Weights of a small mixture-of-experts language model, trained from scratch on English Wikipedia: vocabulary 2048, 633M tokens.
Below are experts of layer 4 (counted from 0) of a mixture-of-experts language model. Rows are named router (the router's row for the expert), up (a neuron's input weights, with its number), down (a neuron's output weights, with its number) and show model dimensions 0-255. Each number is 128 + 24 x the weight over its row's rms, rounded and kept within 0 to 255. Numbers have three digits each.
After each expert's rows: a language model's description of what the expert responds to; "mostly gets" lists some tokens that are sent to it at least half of the time. This comes from a sample of Wikipedia text that the model never trained on.

# expert 13
router:140111160100090122110141151149129098148148130148133114120122156123081107138126093114106141122131165154123111105139110106100122113129121166131128116142131110165164144139153141148112155128119141154133134143171119102126095138111105134141155140125153112117130102141145191159146171146156103158149157121150129091148156122098109140090107084106159136132118129160110180137117103123109079139149172119146138108119094116161091122123112143142114164071103085171106126126129132158152080116104111141095145084137093148180160090113111138121141159123102133141116152161143114125155114150100128085121115119097107140155113111115148153138097126179103168099125125126116098133174155147096104129121143130088093162105141086156168094104097155089135167126157120092160157117142085139135132171134169
up18:127108105095146133116116106102120138153136128148135145136138119120094112123149143101151093123152143090150160148129108145129120131142151135155073095117095142133074132133131135138136124111064121113170117130157091165163081134178141071107125146124128133146107135111100119114128147152140106131130149136148132095179143128113067167141090101122166151176100101132098128126083137143160160134147155126122123140140150104130133134180119139119097174110169127140127165127158083081155198112104144109097163067120159109134098122130150143111132152143095148139121138134112110104161082142190110134120136112143136178117134115119129187189124167111122113133178115127160133132139135109166128150144122131100118134113119113120114127126094115104170117139150147110105107122108107130126125123154136
down18:156150148124147095118107185081122155170133113158146138140127138095175118129132139136102128105161129173141125129131135102141134114115157135157120161113091076146112142122109135126132073130123109123115138157163130144133085159126097112151140130154120143113094112137117137170121125174148162140155125124137114060115162112079125108118119108107070110145120155120119193170101117098152123132149139120117100146124118093124101103100108087101087175111171137139120077138119111157082084106150153131141133143131095094111125152145094154168181113153134114108132108139140085064165121124135117180118134132125124097149144116131121183124153192138118132130142110133129129143106170109125119109113121132120167137122097111103113111137141183141139133124138135117131144144115139127116092089123116
It responds to: Latinate suffix pieces. Suffix pieces like ent, ation, act, tion inside abstract words, e.g. Consequ-ent-ly, Popul-ation, pr-act-ical; also support, part, critic.
mostly gets: " critic", " support", " part", "ident", "ent", " commun"

# expert 25
router:133150164125078090137117133108132171146153112151121136138144116126145146126122103120109131148110147101114123112113143091086105154175093165106070120106126101100150159093100136107139144085111113138170128120122136120130127147131125095127093161122129184119139092151116121164131116111104124066139140087158113104121188159138134116123101106103154123194110149105128086121112131134153151110120117121161151124154097121129123092101066141139094183170142136149150155132149087101113105105113158130130106151105106122114116109173136097131142080185140163155138134127129180150137123133141132127135134143140114114113119120129078150069111151135158099126132126118137171166086108120087103161148111142157138109109141092102124128113137144126154126150114161156142145092107116138150153144137095
up1:127125131092117133174086171153138121197146098109125101115097114157130101121126161099131055144127159157157121171192159138085089131056131158146090129134128108141093150183168126113137112143128112124108133095133117130159133120113166145111153113149125143137118092106118161166131166115132105112123145108095110082163114144124134131108104105116131132128147147176123083130121137134145104126159143141108119135111139135171164101115108163134123113120134115145100142097152137155137150139096152136088144132120062125117176124133140127104133141151154119134076138124092103147127146073094149094105132142116098129145138119077122145118143142108133099115130118158160159096144138139090142091152107130147141105141122153108143127093112107136097124141143123108127078135148113181136152151121128
down1:119122180125134150102089137134114104151138117124124107145136148105134067128112141098094144168112083131153103143143112143090167117098136129116122123138144111153135151192105114111100114123060113154086139117184141127112137140101127097117139141150166132174120101135137145113140126122109168165125131090104088101149129119080119090140061140118144137152105122139116129160125098123162137151153165159119127095108156139114144122154120110166136144116167124139147142164151119123165093107139128152134129152146066124114125112109132133126140148127133098107156153147092167122090122141104199111156141148108148155142123093134112119083110118120161105147101116147158113090178146106066134127130122111121138115143101118167154129116080118125107095147143117122073104118131112146137114132080134
It responds to: Spaces, award and listing words. Bare space tokens before words, and nouns like Award, medal, record, list in Track listing headings.
mostly gets: " Award", " Je", " list", " award", " medal", " record"

# expert 1
router:117080186105133138112142081154149109123131129076100125082114093124133089138105139117130138156100126119181134120116165105140095147147110159162129161110173139140096158137142153123136114129118121129151158119125158120141115157125142128102147119120172150119114126176124109102157143097151103132104156131128098118114081089133094139101124077123123138118169103112166093151124120124109123120134120144152129163116115114084162105095104152145098106164140125141149101061164172135172110158120147152104145139102129119121119147118146158089125077144158153139153128129134118137136115082112126125114132143130133153131126084095112169115127166152120116126094112133161085110154151184161161154147102073155137133127138057126126130119127115131164161136173094135155138112115104140150119107111128
up5:123156146119133126116098104143138123147124121152110129110123123122133122119086155081118128142116154119122084158142151117119149115099029131107105135139135182111142163110130167115144172118086156154142133098126137120086151155097161111100129148108136140110141079141100139104101096127147104110117102095121168119143188085160103141116143119106165135121132124157135146110102130151148083117134136128131142129138117148066141125120142098165102134122156105107198136162143107118151124141110150129149126125131082097071170147107140111099154121161180131111179076159116129105128115110113127116128132095134117136123149110146097123104080142130143143108128119173121165135104112162136122157131113110158108153127117135075117128111163139117132171130108142097114133133107157106194131116127139
down5:123129123159171125125085114128090134093123102152125140089123121114116073081107107127102157130135110105164099165142141114150144150106142101155075096128101163138145119138147126128126136160135121112088147170154105129116150140131122094147125123109133143138113132103160098117153111143086098137127076130115120126080131113136154132130122119141158157121189117125141117138149143189117101138154128153142131118080123207141123110131164110161099098135159104095142123132118123121133093160133123118140138171164085117110108092130132128132159134114146154125085048187105103157093158144116119098114111167127133141132129078167112124146117104101112140103126129176129088132137168153109171163156150103116109126143132146149119147126125089158120118087103128145107119152096135103152120149137113
It responds to: Prepositions and mid-word pieces. Time and agent prepositions like during, after, by, through, plus mid-word pieces such as en in trenches, halogen.
mostly gets: " during", " after", " about", "After", " by", " did"

# expert 20
router:131147115147145151152137123134107163112124121129088124107147153170087169100060137107154109151090123098115154119096133112076127134161076127139140116144140108145120151148151155157179128110132126082138109104119115111093093114102122119079158139138099113093096175156120138147134104157137127136115184146129140140121107150122094143142135108127113153114112127121144111136150096166167132156105159127153133151144132140089096123121132138150122094168134095091126171134130160151118106081141082093101102097086101127136157108084128123098113098175134128135090107116130133124101151151161101131164091138132162138119102134100110137114120117138154156138142099164140157105114146106121100102156121145097100110158131091107157114098114151124152112137113075097109142122194111141123094164141128
up19:150157102150135116162101133133137132153107104177104051138120127110082143149124109130118128103112161103149133165147131114136114139181099089122085104117124114174169095147119132182144137144107154140098133124104121083122140113101127115065135122107163125138100162123116124139099128108150130103107134128151147154091171115138110107134108109141128147082114090113158114150099123113119103111128137093169150118156121112115131138134111106141137140109180129102097168111136104173125113073141154125074140100115167104171151141125164132150133139127130141143122129079136117105134153087170126093121143141133134157120105105109117117091118130133120141127151100132133128139098100090171118119135068133091117095145128095139143146101110160130119150129151147091176163141176133154136098126120182
down19:117130155117074134114120128082135124132147131118107108128130120151187124147135147129133194156141144122091154127134112108126121091159139080144162153149148118121126167104116112144168109091086140147123105137150114128188120138130138126132140124089147149153083141137072098135088125143115113159128140161164140107112099139120132129116183146148152128115114121116126107151156146097133127135074147201086156117111131131146147148109119119123105146121138147118118130145121131089167136147123119149123140128105140107133104107099114069137148179073086133120120161132130136127134154135118105095120095167096101112132137113155108138117124128141146141141073131130140133158155116128115190125154094138110151184080076128117100127112053154122130149165166132078145138118135143108102132132131136
It responds to: Past participles and pipes. Past-tense endings ed, ated and verbs found, used, located before a preposition, plus table cell pipes: stay-ed, situ-ated, open-ed.
mostly gets: " found", " well", " served", " used", " held", " played"

# expert 10
router:195136107116109148108107095123094149151125123117171120120117115160128102099105117147158139124130166139109113100146138124093121143130075110136128113091090118139139149119152174117144116117109113122107118117076101117152125141138140147100168156151135110147132094133111165179167153167167132117119081106113163131089116104107141130138117125145163133117147077146130116142137162123137128105110128118130127117130165127136123153104120100119097090165164099113123151118130105120124094129128104069124149136120153110150126135089136106173124159160081137125124153134125103115090134127156136096161125107109067123174145138117122100073105102178148079097125109125107146105078160168156122113086115135138119163182155109107109113132154158144137155109117100098139112086090143124106092117159124
up1:148093137119113141132102126114095108103163125137125104103128134143123053098136118147111163123165126074168137122150124123128108128110107124184104126084146106139109121141131178163115137126126095112152145118183125131119091127130189111095065153083144146148095108130079121124120126068124126133131138099144138128156150085116125133113128144115129143133112149148150125089115117102144111134146160085153146106115120158123131083140148144146125114113137052151094125104103142144147134171137120098144132125152158160153120115129130100151087100151110191204161148110140112114138131147133129100122139121122108176146100139124132125125122144135137111144145093121125145107105130129108161173147147096109102173121145138142169108089113152111112135108176147103157148111124107111117137149172154
down1:121122149116113127106156153171117093137123135120103147145169072128128102103160097121086132121146117131124113131132138108132152131133138088146109099125093095136086140170143140086121124146145113162106122105135142126128154171112135158149148132129121106133147097134130153092145103118129103134105121140122158157159166131140142118086158078167130137149111162136162124118112145153081125108070153116140194094158105116164120092115154165139103119126090134131137073122085068118155138104146142122118153147151169152111069052132101142109101129081125132109128129120152095106164103131123137159145112118122124163104132157144115112131108141136134150124137084147177144182097111144110139096111127128151111145083102143152122146081113121130152119117123154114146149133136119135153142100179152
It responds to: Single consonant pieces. Single-letter pieces mid-word, mostly t and g, as in Basket(ball), deb(t)s, plat(form), plus table pipes and zeros.
mostly gets: "t", " g", " Or", "g", " C", "ag"

# expert 8
router:134134127100116130146123157115119126151171125181139092108132135129135122162136069141135129132098123099143092102104091166142097125106132142110085125106166143102099148094130143102142140099090094148093166102114113148105078142071197082149141148113159137106126112123098105120129114127137096121142145122165122112137149112150084134087058109122100101106176132113135169097125149140163103119130084103091122167107078143132134132114116125134119100144137108109114151145138104106110143141117138142090161124137130115105122101108139103148164117081116129129165141138092128140111132118117130099172165116117087172138130115162107162096178120109129130091125101167114142153101097096161133082136145159116103153142135122120120136124119129136129159141111146094132134150165086135117141177146120
up0:089131177094121140133084085138140114105094134132140136140155157119124134107138128162150121095100118148150145073125122136131111155107120141123103112091111129138129119103150110111131156138115066119148161078129153130156136166095098147108083086104121157138118063149103133107114181163144105113062108142137127152115127113162100121097118114129144144095144109125131100148133132152107132114145119107137170176154121145105139114100093074128111158151155131109105122133175159165146110118115172141139152095111153145130130139075121143136134079150141119200131114149087120127124107099155125156100131155109131120116121074165124121130107133175143125112140103097129139143149131091119124115124118100108130117128147121138147135135116079143132185134152139172136106102153118176140102151123165
down0:171126172110129164140146143124131128122141154076116149103132083120145093081087062147083129137146107153106140113123152107128173130126142140130139111153100108132132120047110129100148132127130135138121146102067152161097093109091156134117091106141125156194131132123138145154148122150098115118123115156116103070106142114106149112141125147128161131178150120132128135142114141114150127158089158126167129130124135178155128144124098131099129071095136150112112084091142106105137151127104142143148158141141082122144145118129128109138110139104146103109144098136107133114186122153122127134101082139120118158111129130129081146092151115170135119145129112120105088115137118108170101169118102177165172114115131130125105128101128112123102131134143122126163125070128102162161107129116114
It responds to: Name pieces and table pipes. Middle pieces of foreign personal names and team names, plus pipes, hyphens and parentheses in tables: S-ung, M-end-oza, Super-S-on-ics.
mostly gets: " Mount", " Martin", " Air", " Ben", "Re", " And"

# expert 15
router:142169115116156100156146157134122083117128085107149102128113109160108118135117131156079115113115124133176131136151104174129151136096087116127067098116155122135137141137153118146134155122083130100097163103144126114093147127069131154109158100183139120155126119147143196115135140117158095140114159098121116094163139103143086123158098074123140122139164165128156113089103152154113098144092137108122135158174118125090097140125110121187117132122157119101154139115137102124131064105130174166130154116161126127133155118121168088156103126168141090127130129104137184152155139127123135118123147133149147111133143131115092102098150139122137076151181133150095117114121122098131153146139090143116114136171128102132143129134142133076127132129145145118135122157142122159119151138132154
up9:113118115102125103098157104160140139163141111104122093105110158111096116107172156114101109103166144087129110131149114111134084153151123172150125097120177118133144106097123086108137140110124096127137132141160095101088123148139135125124116106106090133112123176136126087114119137086115133129152142107130134118121078107100131150111129130089187170110149063153136145151163118134137120143138117120145125121123110121102171109135139128144128142141159120157127154099098126130126112096091107114107146107099105138110147094118147166158126158138094141117102115112109118095133150136129094156126115167120170135088152157105134095117128174170081114119126110183164088147116172134154119082208097103130063123127121098099115113130116162105103152131150129103138103127124099126123147136099150
down9:086147116121122129102151158122139139138100110136135141131115140148124129086094165127138133055095124110139104149132110097140080148140115156087169118146168110131125097109131148144112131139144136128148102129172130115099199105106118105107091166130110130126119096138104081125089087157102127112137095124119129126164109138100127101106153200156100122094120099144141146170154085141114100155137090117124128141134119143122129098033161147120135121104157154116163125121073143139134119091141133139126133161106140103095112105135138145151144129105135132128077122140160149096151169126156118119132160113113142137150126138121147155126175144140116150122136117130126136187087130153089111126132125069138105113096114190123123148160115133096104137096165152143144133115126123146105152119107142
It responds to: Auxiliary and copular verbs. Forms of be and have after subjects or modals (was, is, been, could have), including "be" piece of "best".
mostly gets: " be", " has", " been", " have", " had", " being"

# expert 7
router:104157113115069093147084155137138131126122102127153113096129147131119142101109160091144134114096150118115060094127128148122135126126125165123127085105084127194126133085130151157131169113082105144155134092072135118120113078125121192143123137106128124109116130091166131173080156135143135164101110123157111136135137118112110147141136106097131128132135121084071082133161151136150156146136099134111144141147088109116124187171137096141136172154156139123119139117136137164096088154150106120115110119097117131158140109136124067135147122137112105131127161123107119158145141130115084113121122115105104141095162150118099136113121131139118141097119151109134113101141147124108161148091097170151104125151139151119128112131161103128098144131126069139140131084136104099145150160125164
up0:141099147107107125117115086114109145166097095108132127130106073142106101076143148064090121134148122144158149114124102187130121134140137141108132163099118169164114144123175141108138095121125098112159122113138135107132126130108117191143100102102144142157079134119161133133167156108156117125123181085123104149141096084132141145131109107097139118140138146134147116141127090098138123128123108129135122136105131149110158115129078106145125132110101152134158155146118154136131147130144117138154138105123113104179149061119141129097115134133160102144126129129114113103103110094169108129130114168119107089132135136133143126100101134134169136153151114121173103073158104193110136091125117096106145122162145119090193126155152176147143124145168125082106165117105133156129143160124126
down0:136097125131098115129160154143114151122066144106103130101116117125088114144093087120097137142105131127135120140137148138111111158156143132128172152113110138148106149118170155107131115130087121103170149143128154143089136128094122159090157131118086122106146142158119155113108134128151124127152090143148151109142165173169148108161159146119140107131100110098159142138136126120124143167077140149098124118127117125146069153124079123119117141083129129131142168121103099098093119091111170131105148100144109124070107109131122125124087131130127110135180152187168104103146139127150161136138111138134143185091078115121084095112122084162129163133137149123101136095123128128073116106083117128139129085126135092104152131149100136102103107105112165107091111132111104112134101090152154
It responds to: Place names, nationality endings. Place and political names and nationality endings like California, Africa(n), United States, Union, state, County, plus in of entertainment.
mostly gets: " state", " California", " Africa", " Union", " country", " million"